From a checkpoint of a small mixture-of-experts model trained on Wikipedia: 84M parameters.
Below are experts of layer 2 (counted from 0) of a mixture-of-experts language model. Rows are named router (the router's row for the expert), gate (a neuron's input weights, with its number), up (a neuron's input weights, with its number), down (a neuron's output weights, with its number) and show model dimensions 0-191. Each number is 200 + 20 x the weight over its row's rms, rounded and kept within 0 to 999.
Before each expert's rows: a language model's description of what the expert responds to; "comes after" lists some tokens at least twice as common just before its tokens as in all text. This comes from a sample of Wikipedia text that the model never trained on. Tokens count by the router's weight.

# expert 33
It responds to: "the" after prepositions like of, from, on, plus ordinals and numbers in league and sports tables, such as first, last, 14.
comes after: " |", " of", "\n", " on", " for", " from"
router,191,211,213,213,194,228,171,238,189,178,222,190,239,203,159,225,196,158,196,184,201,202,202,220,160,163,175,191,187,197,178,219,164,220,164,188,195,191,235,169,224,186,194,229,179,196,198,223,212,193,171,224,186,207,198,211,194,207,178,193,220,237,192,189,220,221,201,174,223,210,220,172,235,208,199,176,164,216,217,191,150,196,158,228,202,171,173,199,215,218,224,235,168,214,165,197,237,216,202,179,198,193,203,219,199,222,208,185,193,200,233,165,201,192,197,230,177,184,196,209,221,218,227,219,207,197,189,188,183,209,194,217,192,206,215,166,205,198,185,218,196,165,207,217,214,195,235,210,208,189,184,197,184,216,191,209,151,199,179,223,192,180,211,205,229,212,222,192,198,196,191,192,186,197,200,192,189,193,220,184,186,227,210,187,238,228,168,224,194,205,226,178
gate4,182,191,198,217,213,215,203,213,217,196,201,177,186,191,220,205,212,200,210,196,224,197,200,192,194,220,235,236,207,232,167,223,217,179,188,223,205,158,252,185,214,223,221,172,232,222,202,229,204,205,190,202,207,208,204,213,231,190,203,178,165,187,218,213,181,193,151,144,213,200,204,194,215,204,156,230,200,226,175,171,187,222,188,209,201,251,200,206,188,239,168,178,227,191,179,202,182,224,134,201,212,202,218,205,221,216,178,202,208,188,209,163,230,180,188,188,198,182,157,209,210,232,225,196,186,205,229,204,206,155,189,215,193,210,168,196,234,229,183,195,187,212,175,204,215,200,202,219,184,189,221,202,196,196,197,188,214,174,201,173,200,189,205,182,197,212,211,231,222,195,194,168,215,175,192,227,222,181,194,182,189,197,202,175,183,195,215,188,211,199,172,211
up4,177,213,188,216,178,187,221,209,204,164,207,159,238,201,255,219,210,219,192,202,211,215,215,217,197,179,217,217,216,227,194,204,192,206,190,232,164,221,203,194,204,216,164,182,203,218,216,221,204,205,186,186,227,208,183,231,194,175,189,212,180,200,209,197,211,207,194,174,224,194,182,181,196,226,203,226,186,220,177,198,204,189,200,210,232,242,184,233,190,196,172,195,250,189,202,173,203,197,136,225,185,176,193,210,229,194,183,214,195,208,188,169,231,189,218,202,174,123,183,211,199,203,210,202,241,185,205,224,188,196,185,228,182,160,206,202,231,210,169,144,201,204,162,201,194,184,195,168,205,180,197,215,188,187,196,181,190,224,228,199,201,191,200,201,213,191,213,231,202,198,189,221,205,170,197,209,225,189,187,175,188,178,180,181,183,213,204,209,212,202,187,209
down4,166,188,221,195,189,214,173,185,191,216,223,206,202,149,214,202,203,205,199,201,180,209,187,195,221,176,236,198,181,196,186,226,183,214,225,214,208,175,241,184,196,189,171,196,200,232,202,173,235,217,214,208,177,198,208,221,205,227,198,169,154,199,158,190,194,202,184,177,211,205,202,178,212,219,152,203,171,226,206,206,190,231,230,183,206,221,179,209,212,251,225,236,193,202,194,221,225,190,235,214,183,201,204,220,225,248,193,156,183,208,180,209,184,198,189,200,187,237,192,184,200,219,197,209,169,196,188,201,200,262,206,213,217,189,203,204,213,235,186,208,202,191,222,270,201,202,214,218,194,210,162,184,173,211,164,213,210,181,209,219,208,182,204,202,180,204,211,202,179,200,207,207,228,199,188,187,208,204,211,203,205,170,185,190,172,211,224,207,229,209,191,207
gate5,193,182,186,257,215,249,197,216,176,224,218,160,171,204,166,202,193,202,185,159,211,202,202,197,197,208,198,208,209,221,200,226,178,202,173,217,160,215,228,212,233,211,210,194,250,186,210,181,222,193,186,227,170,212,213,212,230,214,187,183,187,167,206,234,169,217,181,183,203,187,219,228,213,234,214,172,213,198,175,203,215,216,207,204,185,197,183,182,182,214,182,187,191,215,203,206,188,241,198,214,180,185,173,193,207,212,210,184,197,157,211,196,217,233,202,194,186,179,237,218,202,240,175,221,180,229,162,175,171,204,204,191,216,205,198,198,175,190,228,232,206,198,211,194,225,195,182,211,166,235,217,185,191,221,215,173,161,185,198,232,193,189,175,181,185,208,182,212,183,213,201,231,170,215,200,218,208,216,213,200,185,222,213,185,197,214,195,181,199,188,240,203
up5,189,175,175,221,217,219,218,173,193,204,217,142,224,157,208,209,215,194,229,175,206,218,206,178,195,151,198,222,220,211,192,192,165,186,182,190,241,190,209,198,190,188,196,194,191,207,220,201,196,198,187,229,228,200,204,231,216,193,177,189,152,219,175,193,191,177,197,208,214,149,249,147,215,214,207,183,185,202,206,211,226,201,202,217,181,196,225,209,187,241,226,216,182,194,191,192,193,203,189,215,209,176,177,197,209,187,199,193,187,191,196,211,251,202,243,211,196,222,210,242,205,228,222,128,202,225,196,175,189,222,190,218,179,186,232,206,213,206,204,205,212,168,209,189,195,200,198,194,190,212,200,186,191,201,181,186,208,183,199,207,218,171,208,208,209,192,176,250,211,202,203,204,195,174,199,218,209,236,181,214,221,191,225,181,208,178,174,214,202,177,209,201
down5,188,225,206,175,195,192,187,188,211,196,221,210,202,176,195,195,214,207,239,222,212,199,194,208,178,208,173,218,207,211,198,208,203,192,190,233,200,154,214,228,200,163,198,179,230,162,219,185,233,195,230,161,196,216,195,246,159,205,161,215,186,151,186,215,192,179,181,197,203,190,196,203,209,206,182,181,190,232,233,204,188,190,208,207,225,190,224,169,200,198,238,228,185,243,219,237,196,170,204,203,199,189,215,222,187,244,161,184,205,181,178,199,230,181,243,195,204,156,217,200,191,207,143,218,175,212,194,159,215,217,195,206,193,205,202,182,206,192,198,163,198,218,227,185,209,195,221,173,171,214,203,203,229,174,168,209,199,184,193,210,197,199,187,206,213,223,218,188,184,224,175,203,198,224,194,214,215,195,193,227,182,207,181,209,197,165,179,218,195,218,205,202
gate6,199,186,192,198,199,216,207,191,190,181,206,191,197,191,193,198,206,197,160,217,212,237,165,179,157,167,177,197,219,209,188,201,177,210,211,185,179,235,208,189,199,175,185,211,195,182,226,210,184,184,230,195,192,217,210,198,179,202,160,194,193,190,203,214,214,194,219,186,262,174,191,160,196,198,243,235,188,215,180,179,202,232,184,218,191,201,239,198,196,235,197,209,195,204,172,173,199,206,175,215,203,195,229,214,182,181,214,185,166,210,224,154,197,219,190,178,181,212,183,216,182,230,208,182,184,196,172,191,194,180,169,206,191,218,213,210,217,201,223,228,234,206,193,204,226,203,153,204,232,190,201,201,178,219,203,194,172,231,223,195,217,208,195,204,205,217,244,203,191,198,215,211,196,183,131,184,165,176,212,172,183,228,226,205,188,199,186,187,186,183,239,216
up6,182,206,214,189,188,167,216,185,202,201,205,188,168,234,210,188,182,193,199,188,193,176,194,200,225,194,167,193,188,190,200,213,171,219,215,240,209,202,229,204,184,209,189,177,205,232,193,188,227,198,187,192,208,179,184,230,236,208,205,200,200,214,186,216,164,233,191,216,200,214,189,217,163,211,165,163,207,208,215,167,205,184,229,165,229,192,199,193,209,195,220,221,198,203,240,234,162,194,228,188,195,199,234,192,183,199,165,199,208,221,166,194,213,225,183,197,206,223,178,199,204,199,171,173,206,227,196,191,202,267,196,196,196,201,199,209,198,180,196,182,188,185,243,189,167,218,195,199,183,175,207,189,215,212,216,169,216,178,186,197,191,190,202,217,209,172,177,178,211,237,169,174,178,215,196,239,245,203,173,217,233,174,185,210,230,193,214,206,180,243,176,215
down6,230,165,204,203,207,199,193,204,196,193,169,200,225,157,176,203,214,207,182,178,192,213,212,199,189,219,187,191,221,182,175,156,238,211,185,163,189,221,177,207,213,216,200,198,176,211,233,200,201,165,212,200,218,210,215,173,215,189,247,225,218,177,208,199,193,200,207,203,206,152,215,232,184,168,161,197,222,199,212,197,190,180,171,184,187,190,164,202,221,208,175,173,223,187,219,188,198,204,200,193,196,219,203,171,164,233,204,207,195,189,171,215,188,183,194,205,215,207,188,184,190,213,170,212,182,202,175,210,215,178,218,205,167,190,249,213,139,181,204,183,194,199,201,184,220,196,175,184,240,211,235,222,227,218,185,208,205,195,225,199,193,203,229,171,221,172,217,196,172,204,182,225,221,229,210,224,215,207,188,223,186,211,212,166,243,177,235,203,213,211,188,203

# expert 2
It responds to: Month names, years with commas, and words opening time phrases, such as from, In, By, died, the, often after and.
comes after: " and", " on", ":", ",", "|", "On"
router,181,218,204,212,210,190,205,205,214,201,207,186,197,201,216,267,223,244,185,179,179,196,189,232,198,179,213,185,215,220,186,181,176,202,175,190,192,236,208,193,184,173,200,207,217,202,199,207,225,214,197,218,191,224,197,186,191,223,150,229,188,192,195,184,235,187,193,237,170,200,176,181,203,189,208,204,208,177,206,197,207,204,187,186,218,206,209,226,207,186,208,207,191,206,178,215,170,223,218,201,208,229,175,197,179,201,252,189,181,195,196,165,228,238,201,215,216,229,168,185,219,256,170,203,174,186,200,234,157,194,201,182,175,221,205,181,190,202,215,204,192,178,189,193,176,196,204,221,179,206,213,203,187,225,210,213,148,231,197,202,188,181,193,224,247,206,215,219,208,191,203,201,181,204,206,217,183,183,203,223,203,178,206,229,195,219,222,258,224,203,234,171
gate0,215,215,217,214,186,195,175,213,184,231,207,206,175,187,158,190,177,196,204,179,205,211,177,185,193,235,183,184,196,215,215,218,213,201,199,211,170,166,197,187,219,159,191,219,192,190,200,216,182,210,227,225,171,221,217,209,207,212,205,187,155,199,237,191,208,242,190,214,209,208,195,185,216,192,174,218,238,230,212,238,177,176,211,179,177,208,243,197,195,162,190,168,234,181,199,192,217,219,236,216,223,220,207,212,178,202,185,204,224,214,211,230,233,228,228,204,202,242,219,232,205,201,174,177,195,198,223,163,218,176,162,197,185,206,235,191,198,236,188,167,188,159,189,205,240,180,197,178,206,191,191,206,194,177,169,209,197,196,198,253,203,210,180,194,211,201,204,165,206,224,171,201,189,200,203,213,206,190,201,180,180,184,183,186,201,188,183,181,177,204,183,189
up0,229,211,201,185,212,224,192,186,200,210,198,218,216,201,205,195,213,188,180,185,185,193,161,224,199,194,192,197,238,185,240,192,203,183,231,178,192,195,208,185,191,215,229,215,169,219,178,197,200,240,209,229,185,199,202,224,194,188,212,229,218,211,193,201,221,170,215,186,183,247,203,198,189,204,214,216,207,171,220,219,207,196,202,235,217,177,172,187,222,188,217,201,215,182,219,179,198,160,189,208,180,217,235,214,175,181,221,197,202,202,181,219,188,178,182,213,215,201,255,226,188,137,194,223,200,167,186,190,208,225,209,221,207,152,210,214,237,161,198,190,210,204,178,230,198,175,214,164,187,215,195,185,193,218,215,188,191,186,201,182,212,172,189,210,214,177,211,159,144,205,258,219,229,202,211,220,196,232,198,212,220,196,215,194,207,182,205,219,225,195,211,190
down0,183,191,235,182,203,218,186,187,227,201,218,194,195,163,214,193,186,191,203,216,210,244,172,212,214,175,230,208,190,195,191,202,221,211,161,190,204,220,195,201,213,202,222,201,162,185,210,177,192,199,209,211,200,194,195,215,169,184,201,137,216,208,191,182,211,209,232,210,232,227,187,182,214,195,209,209,207,203,196,183,183,152,247,223,182,177,195,200,181,197,173,223,226,220,214,201,190,164,181,177,209,205,208,201,171,218,228,178,196,218,186,201,208,233,211,225,167,207,188,182,209,186,214,203,226,197,196,189,241,171,196,232,222,224,211,174,188,248,200,176,230,219,184,198,185,247,233,234,215,202,185,203,208,189,221,218,218,171,204,187,223,173,222,174,178,208,190,201,193,218,171,172,178,203,233,238,203,207,212,237,240,218,204,218,212,199,195,223,200,195,206,207
gate1,217,200,181,207,205,227,193,202,182,166,212,217,167,197,183,193,225,189,223,250,197,177,220,178,197,183,212,225,186,189,192,203,208,215,190,220,173,187,250,216,182,222,184,164,230,200,201,183,191,161,232,208,227,214,189,202,221,183,217,200,194,174,226,238,159,231,197,153,226,212,226,233,167,183,199,240,182,229,189,197,205,192,184,193,238,195,195,190,190,230,226,197,180,227,230,201,195,209,213,199,199,198,211,193,216,201,194,187,220,205,177,174,213,204,201,204,203,195,198,162,210,214,190,202,182,232,173,192,204,200,175,195,216,190,207,206,144,175,158,224,213,210,190,186,161,213,222,212,209,194,224,185,237,203,202,167,203,217,190,214,224,212,197,239,188,201,194,214,204,167,251,202,215,213,193,200,207,208,188,200,201,196,218,183,237,214,215,192,187,203,161,210
up1,212,163,217,196,188,190,188,201,191,213,202,202,206,211,224,188,179,201,162,175,182,208,181,203,184,206,203,192,224,208,201,193,174,173,206,204,206,169,174,207,199,169,191,251,184,188,210,206,189,210,188,177,180,191,154,176,192,218,197,201,222,199,189,184,199,200,209,224,204,185,185,159,181,229,192,180,209,187,186,213,198,218,205,200,206,196,214,209,211,224,198,177,261,183,175,185,221,209,186,206,203,210,193,216,192,184,206,213,158,219,198,220,188,195,215,240,212,215,207,212,202,184,198,208,193,168,229,220,179,196,227,195,200,207,184,202,244,200,228,216,153,187,195,206,225,181,197,229,218,193,161,239,171,194,173,210,179,169,209,159,206,161,205,148,234,195,180,225,192,210,169,210,146,174,209,208,238,173,200,193,205,175,207,203,193,176,215,211,206,202,232,159
down1,192,201,210,233,186,202,194,163,199,190,184,231,196,220,237,198,177,226,223,161,206,193,202,212,203,173,206,195,197,189,179,192,228,180,194,179,206,207,150,200,210,193,197,208,230,239,195,237,174,198,210,192,191,218,156,214,217,190,161,202,215,185,188,176,192,206,193,193,198,185,191,189,155,187,189,175,174,219,175,240,187,212,211,184,211,182,202,191,170,198,234,144,219,187,195,169,178,191,190,155,232,199,206,210,194,219,224,213,214,208,229,189,181,168,188,209,194,185,229,206,197,221,208,239,241,190,218,169,177,154,229,204,201,192,208,203,214,188,202,184,194,210,210,204,223,168,205,163,224,191,181,189,193,196,218,212,162,181,205,205,212,197,214,165,198,201,171,229,187,188,202,221,204,192,181,202,217,234,183,238,178,214,211,186,182,187,196,190,219,163,207,184
gate2,202,185,230,201,236,194,169,226,211,185,195,185,202,195,213,205,205,203,177,210,218,204,218,209,216,179,205,207,208,179,187,162,204,210,194,181,182,202,197,176,189,178,230,231,165,190,219,189,203,188,214,184,214,220,209,216,154,177,187,179,219,159,223,227,183,161,209,179,199,198,228,194,190,210,203,197,229,210,214,205,175,213,203,184,186,182,188,210,241,140,159,164,220,187,227,209,180,190,201,189,200,199,220,202,211,206,184,235,212,185,204,217,172,189,199,159,204,203,208,204,184,200,173,181,186,189,182,222,179,194,228,226,207,189,200,186,179,206,205,250,220,214,174,195,198,183,258,188,209,188,208,188,251,211,190,226,204,202,174,190,180,206,194,165,191,188,183,197,172,155,195,192,221,217,209,217,219,173,193,146,217,192,213,167,190,239,188,211,195,178,194,211
up2,224,179,224,205,193,182,197,230,164,201,214,213,203,228,212,192,171,216,203,243,215,173,217,221,234,235,187,180,176,245,213,215,196,187,225,191,168,180,164,183,166,199,217,216,207,202,207,158,183,167,238,208,192,167,214,225,233,204,211,210,211,186,217,152,235,214,210,199,188,221,169,197,195,219,195,195,215,188,172,209,203,194,182,163,204,209,196,222,177,217,160,200,184,215,237,170,173,239,209,218,232,200,180,180,181,176,209,186,211,220,198,204,175,189,210,207,183,207,203,170,187,207,169,215,169,188,196,194,188,197,204,200,208,192,223,212,216,226,209,197,196,197,211,190,184,151,192,187,193,193,190,169,168,207,171,226,215,177,203,187,232,201,168,199,181,173,201,193,196,210,240,248,193,204,189,225,173,201,197,208,212,194,209,199,201,182,214,192,197,197,173,172
down2,211,152,195,228,216,185,188,204,210,223,184,186,198,167,214,201,192,209,176,192,211,181,185,178,193,190,177,233,178,211,200,197,225,180,204,220,182,200,232,231,198,231,204,171,206,187,161,232,222,240,226,235,237,193,253,164,168,201,208,177,192,227,193,197,209,192,151,204,219,192,203,226,208,184,185,224,179,181,167,200,225,193,207,169,168,207,193,193,184,180,178,190,217,177,153,189,221,185,218,179,201,196,189,201,192,214,223,201,196,223,187,199,180,215,217,195,198,183,197,203,163,213,228,244,220,174,191,210,199,179,210,217,192,220,203,204,201,165,220,223,169,214,179,189,215,196,201,196,188,195,194,212,184,196,196,196,211,171,203,170,211,154,203,157,181,202,198,188,166,186,212,187,188,177,193,202,180,184,227,221,204,172,203,230,197,163,223,225,208,206,212,173

# expert 52
It responds to: Commas and and or but joining coordinated items or clauses in prose, plus line breaks after headings and word pieces opening capitalized words.
comes after: "\n", " of", "==", " (", " \"", " to"
router,154,197,199,204,229,176,173,234,200,169,200,203,232,222,188,211,215,185,188,211,174,207,176,189,210,202,167,180,223,242,174,172,177,202,164,185,211,206,170,228,187,228,211,196,223,197,219,191,204,218,221,172,212,212,225,204,198,165,173,191,197,179,186,202,178,176,208,222,211,196,230,185,193,190,215,214,228,219,224,217,204,189,181,219,161,205,194,188,192,174,190,221,149,207,209,216,207,176,187,193,205,204,161,207,173,198,182,221,218,204,216,224,211,200,190,201,203,178,228,173,234,215,179,210,208,208,235,215,148,214,199,174,182,193,226,176,203,217,237,245,221,233,228,178,174,201,228,179,200,195,174,196,183,217,221,183,181,234,214,195,208,209,182,176,231,233,215,209,190,202,201,196,201,186,225,211,189,199,213,208,222,166,203,194,190,181,176,220,221,186,221,216
gate0,214,197,222,233,212,208,203,212,197,217,152,186,205,179,220,168,210,168,226,174,210,207,172,215,180,222,176,207,204,223,202,190,224,210,201,220,217,195,192,163,217,206,203,204,195,181,197,212,195,205,227,200,206,209,232,198,173,223,191,207,190,193,223,212,206,186,215,204,196,194,186,186,208,211,208,224,213,206,222,235,194,191,225,166,187,181,201,216,184,160,222,173,169,192,223,202,209,200,250,233,207,216,212,230,193,222,222,214,244,188,212,235,235,225,190,174,201,229,218,205,221,186,185,173,226,237,234,169,215,195,137,185,192,197,206,186,198,180,220,183,235,186,181,198,207,202,215,177,203,174,177,197,201,186,201,211,181,189,206,208,197,254,174,195,203,209,228,145,196,201,227,191,216,217,187,204,205,202,161,173,205,205,209,164,175,209,206,190,186,169,201,170
up0,195,221,207,193,205,209,203,210,191,214,205,215,228,207,173,228,231,213,159,176,170,223,213,181,206,211,171,203,210,202,177,209,206,176,212,189,197,179,189,191,180,193,210,249,206,198,205,203,171,230,245,214,161,181,193,243,177,249,208,184,221,201,218,206,175,201,207,198,187,204,148,187,180,200,180,219,224,208,193,207,173,188,198,208,229,193,242,198,203,210,202,194,214,194,235,194,179,157,244,202,206,216,204,190,240,195,192,186,185,234,200,175,182,245,211,179,222,231,228,190,169,214,202,187,187,198,179,198,178,224,226,218,209,191,207,224,170,204,169,211,184,193,205,244,188,187,190,182,208,200,222,166,193,221,203,175,220,183,219,182,202,211,204,213,197,167,219,176,177,222,211,229,208,196,207,212,249,206,181,198,206,225,168,195,226,181,205,199,179,219,191,207
down0,222,206,178,183,196,203,192,217,218,177,207,175,196,193,207,209,162,185,178,197,210,214,206,187,221,212,194,177,183,209,200,202,218,196,190,209,196,162,212,203,179,195,200,237,173,196,211,204,190,233,225,213,173,209,198,240,200,195,200,135,204,220,181,214,179,233,193,200,203,228,190,195,211,197,215,164,178,185,171,234,190,146,210,218,185,186,244,199,221,230,195,150,207,185,209,214,203,173,192,173,233,184,172,187,194,198,267,186,183,212,173,198,199,229,213,195,196,221,206,216,185,212,217,204,182,212,212,219,189,188,222,199,214,221,211,171,212,243,212,191,193,218,190,188,220,184,183,229,226,192,168,189,212,206,209,206,213,154,194,199,217,179,243,190,160,188,198,202,210,210,194,208,166,177,212,207,197,198,206,270,200,198,218,186,201,206,191,214,200,204,195,220
gate1,205,165,205,227,204,240,205,241,191,177,194,196,178,183,170,207,229,172,203,239,195,187,212,191,192,190,193,195,196,185,208,201,213,172,182,163,185,203,194,220,198,245,161,164,237,211,197,188,156,217,225,198,213,179,181,185,188,178,197,203,189,192,204,213,182,236,199,182,216,194,209,202,196,169,226,210,195,167,180,211,179,215,187,198,217,195,207,182,194,237,176,199,203,216,195,218,221,220,193,151,194,193,213,185,202,212,205,186,222,206,176,181,218,224,220,213,194,180,218,195,212,213,193,224,180,204,180,190,212,216,170,211,221,220,196,229,163,197,200,221,182,192,172,187,180,203,213,203,230,221,235,214,219,242,193,194,208,224,155,214,244,201,234,221,174,210,192,205,205,177,194,191,198,203,220,188,205,145,205,204,208,190,191,239,252,192,185,185,157,193,193,210
up1,192,164,207,204,193,218,211,226,186,200,176,172,193,199,209,189,183,227,225,178,202,174,147,192,183,203,206,185,208,206,189,207,170,179,211,214,167,178,198,201,195,170,197,203,191,183,199,208,136,191,198,186,190,221,177,219,195,210,189,211,206,213,178,225,180,185,215,219,230,221,203,201,188,221,201,208,207,188,173,200,210,191,194,208,240,215,214,213,219,207,206,185,213,213,201,207,247,204,227,204,193,217,187,227,197,217,186,184,218,218,226,214,204,196,215,220,174,210,229,214,193,194,175,185,153,200,267,187,177,191,216,181,218,239,195,208,202,183,203,209,204,233,208,209,217,215,212,193,212,205,165,195,208,227,147,174,186,237,212,190,214,213,209,196,244,205,180,193,187,226,202,189,205,165,228,173,243,167,184,221,178,172,189,202,233,159,168,189,179,204,207,179
down1,183,217,196,212,176,198,215,169,224,187,199,185,181,190,207,196,166,192,218,159,217,185,212,142,198,202,206,200,193,147,191,188,211,203,205,198,217,205,188,196,218,210,173,198,191,168,180,181,177,213,198,179,226,188,206,218,169,214,171,160,209,182,201,213,184,168,183,206,220,219,210,207,173,194,206,187,176,186,175,227,179,194,196,218,227,185,224,169,199,227,191,185,186,230,181,197,200,194,216,196,209,213,191,174,207,150,223,196,211,221,214,183,178,225,186,214,181,183,210,224,197,222,199,196,237,209,182,197,269,226,237,186,192,199,150,175,202,219,218,228,179,202,230,216,200,169,200,216,222,199,208,209,180,183,202,206,208,164,182,184,227,212,183,177,204,192,212,213,211,176,212,193,205,179,197,194,208,220,182,188,205,208,144,195,215,170,218,181,249,197,203,177
gate2,224,208,205,194,245,199,203,200,207,211,211,193,213,241,212,187,195,215,183,215,201,209,193,204,182,201,221,232,230,181,196,165,201,237,199,182,202,210,173,140,220,179,219,207,165,177,197,224,203,190,210,170,195,235,217,214,173,184,177,180,209,200,199,192,202,198,192,185,167,192,219,225,183,225,226,208,178,189,205,194,213,213,213,159,187,197,175,213,209,189,190,140,191,207,205,206,177,206,187,191,175,190,206,182,208,231,188,240,210,199,199,195,169,184,182,174,205,220,200,198,213,155,152,207,203,228,172,231,233,205,200,229,201,174,202,176,189,168,175,188,231,218,188,224,213,211,217,146,218,195,190,204,220,179,210,204,192,206,199,195,194,185,199,180,195,197,172,185,179,204,198,158,240,178,242,228,239,190,188,183,207,214,200,182,216,223,214,207,194,186,199,227
up2,201,190,236,200,197,178,211,207,175,183,206,203,203,213,243,209,215,182,195,186,177,198,169,209,189,208,216,186,161,207,236,211,217,202,227,203,185,182,162,205,205,181,220,236,175,211,198,180,206,164,200,229,224,192,205,237,174,174,211,180,211,199,203,194,218,203,218,172,195,224,212,161,162,201,175,175,207,192,160,198,203,228,211,169,182,187,230,195,206,233,177,211,197,205,213,197,162,206,177,235,203,181,208,204,219,200,213,209,187,219,165,215,218,169,215,209,187,222,209,208,194,178,175,221,171,218,219,212,193,192,209,184,196,176,224,207,240,191,192,176,190,200,177,227,138,216,198,221,182,184,194,185,172,219,179,218,210,172,201,173,194,191,163,215,182,179,200,193,182,233,217,194,187,200,185,249,223,181,214,216,241,204,197,230,174,196,202,200,190,196,162,180
down2,176,212,202,220,200,170,234,217,234,216,196,181,190,198,205,187,204,223,213,197,217,206,154,208,219,172,177,213,196,199,200,183,172,191,194,200,185,192,212,218,193,208,241,188,213,193,172,186,239,234,206,219,240,179,205,197,192,203,219,157,202,219,192,208,211,190,189,196,218,248,199,207,199,226,232,177,166,198,168,209,238,177,207,160,172,206,213,228,188,216,167,224,232,199,178,213,196,195,212,208,185,225,227,213,202,232,207,225,184,226,182,187,208,166,169,224,186,207,193,212,158,198,203,171,200,169,160,187,207,223,215,189,197,210,213,212,203,213,193,234,188,219,189,223,193,217,219,220,149,172,198,203,206,199,209,167,233,180,194,177,236,198,226,219,191,211,211,216,186,190,201,184,242,195,204,198,182,190,214,207,195,183,180,239,169,174,223,192,208,183,181,213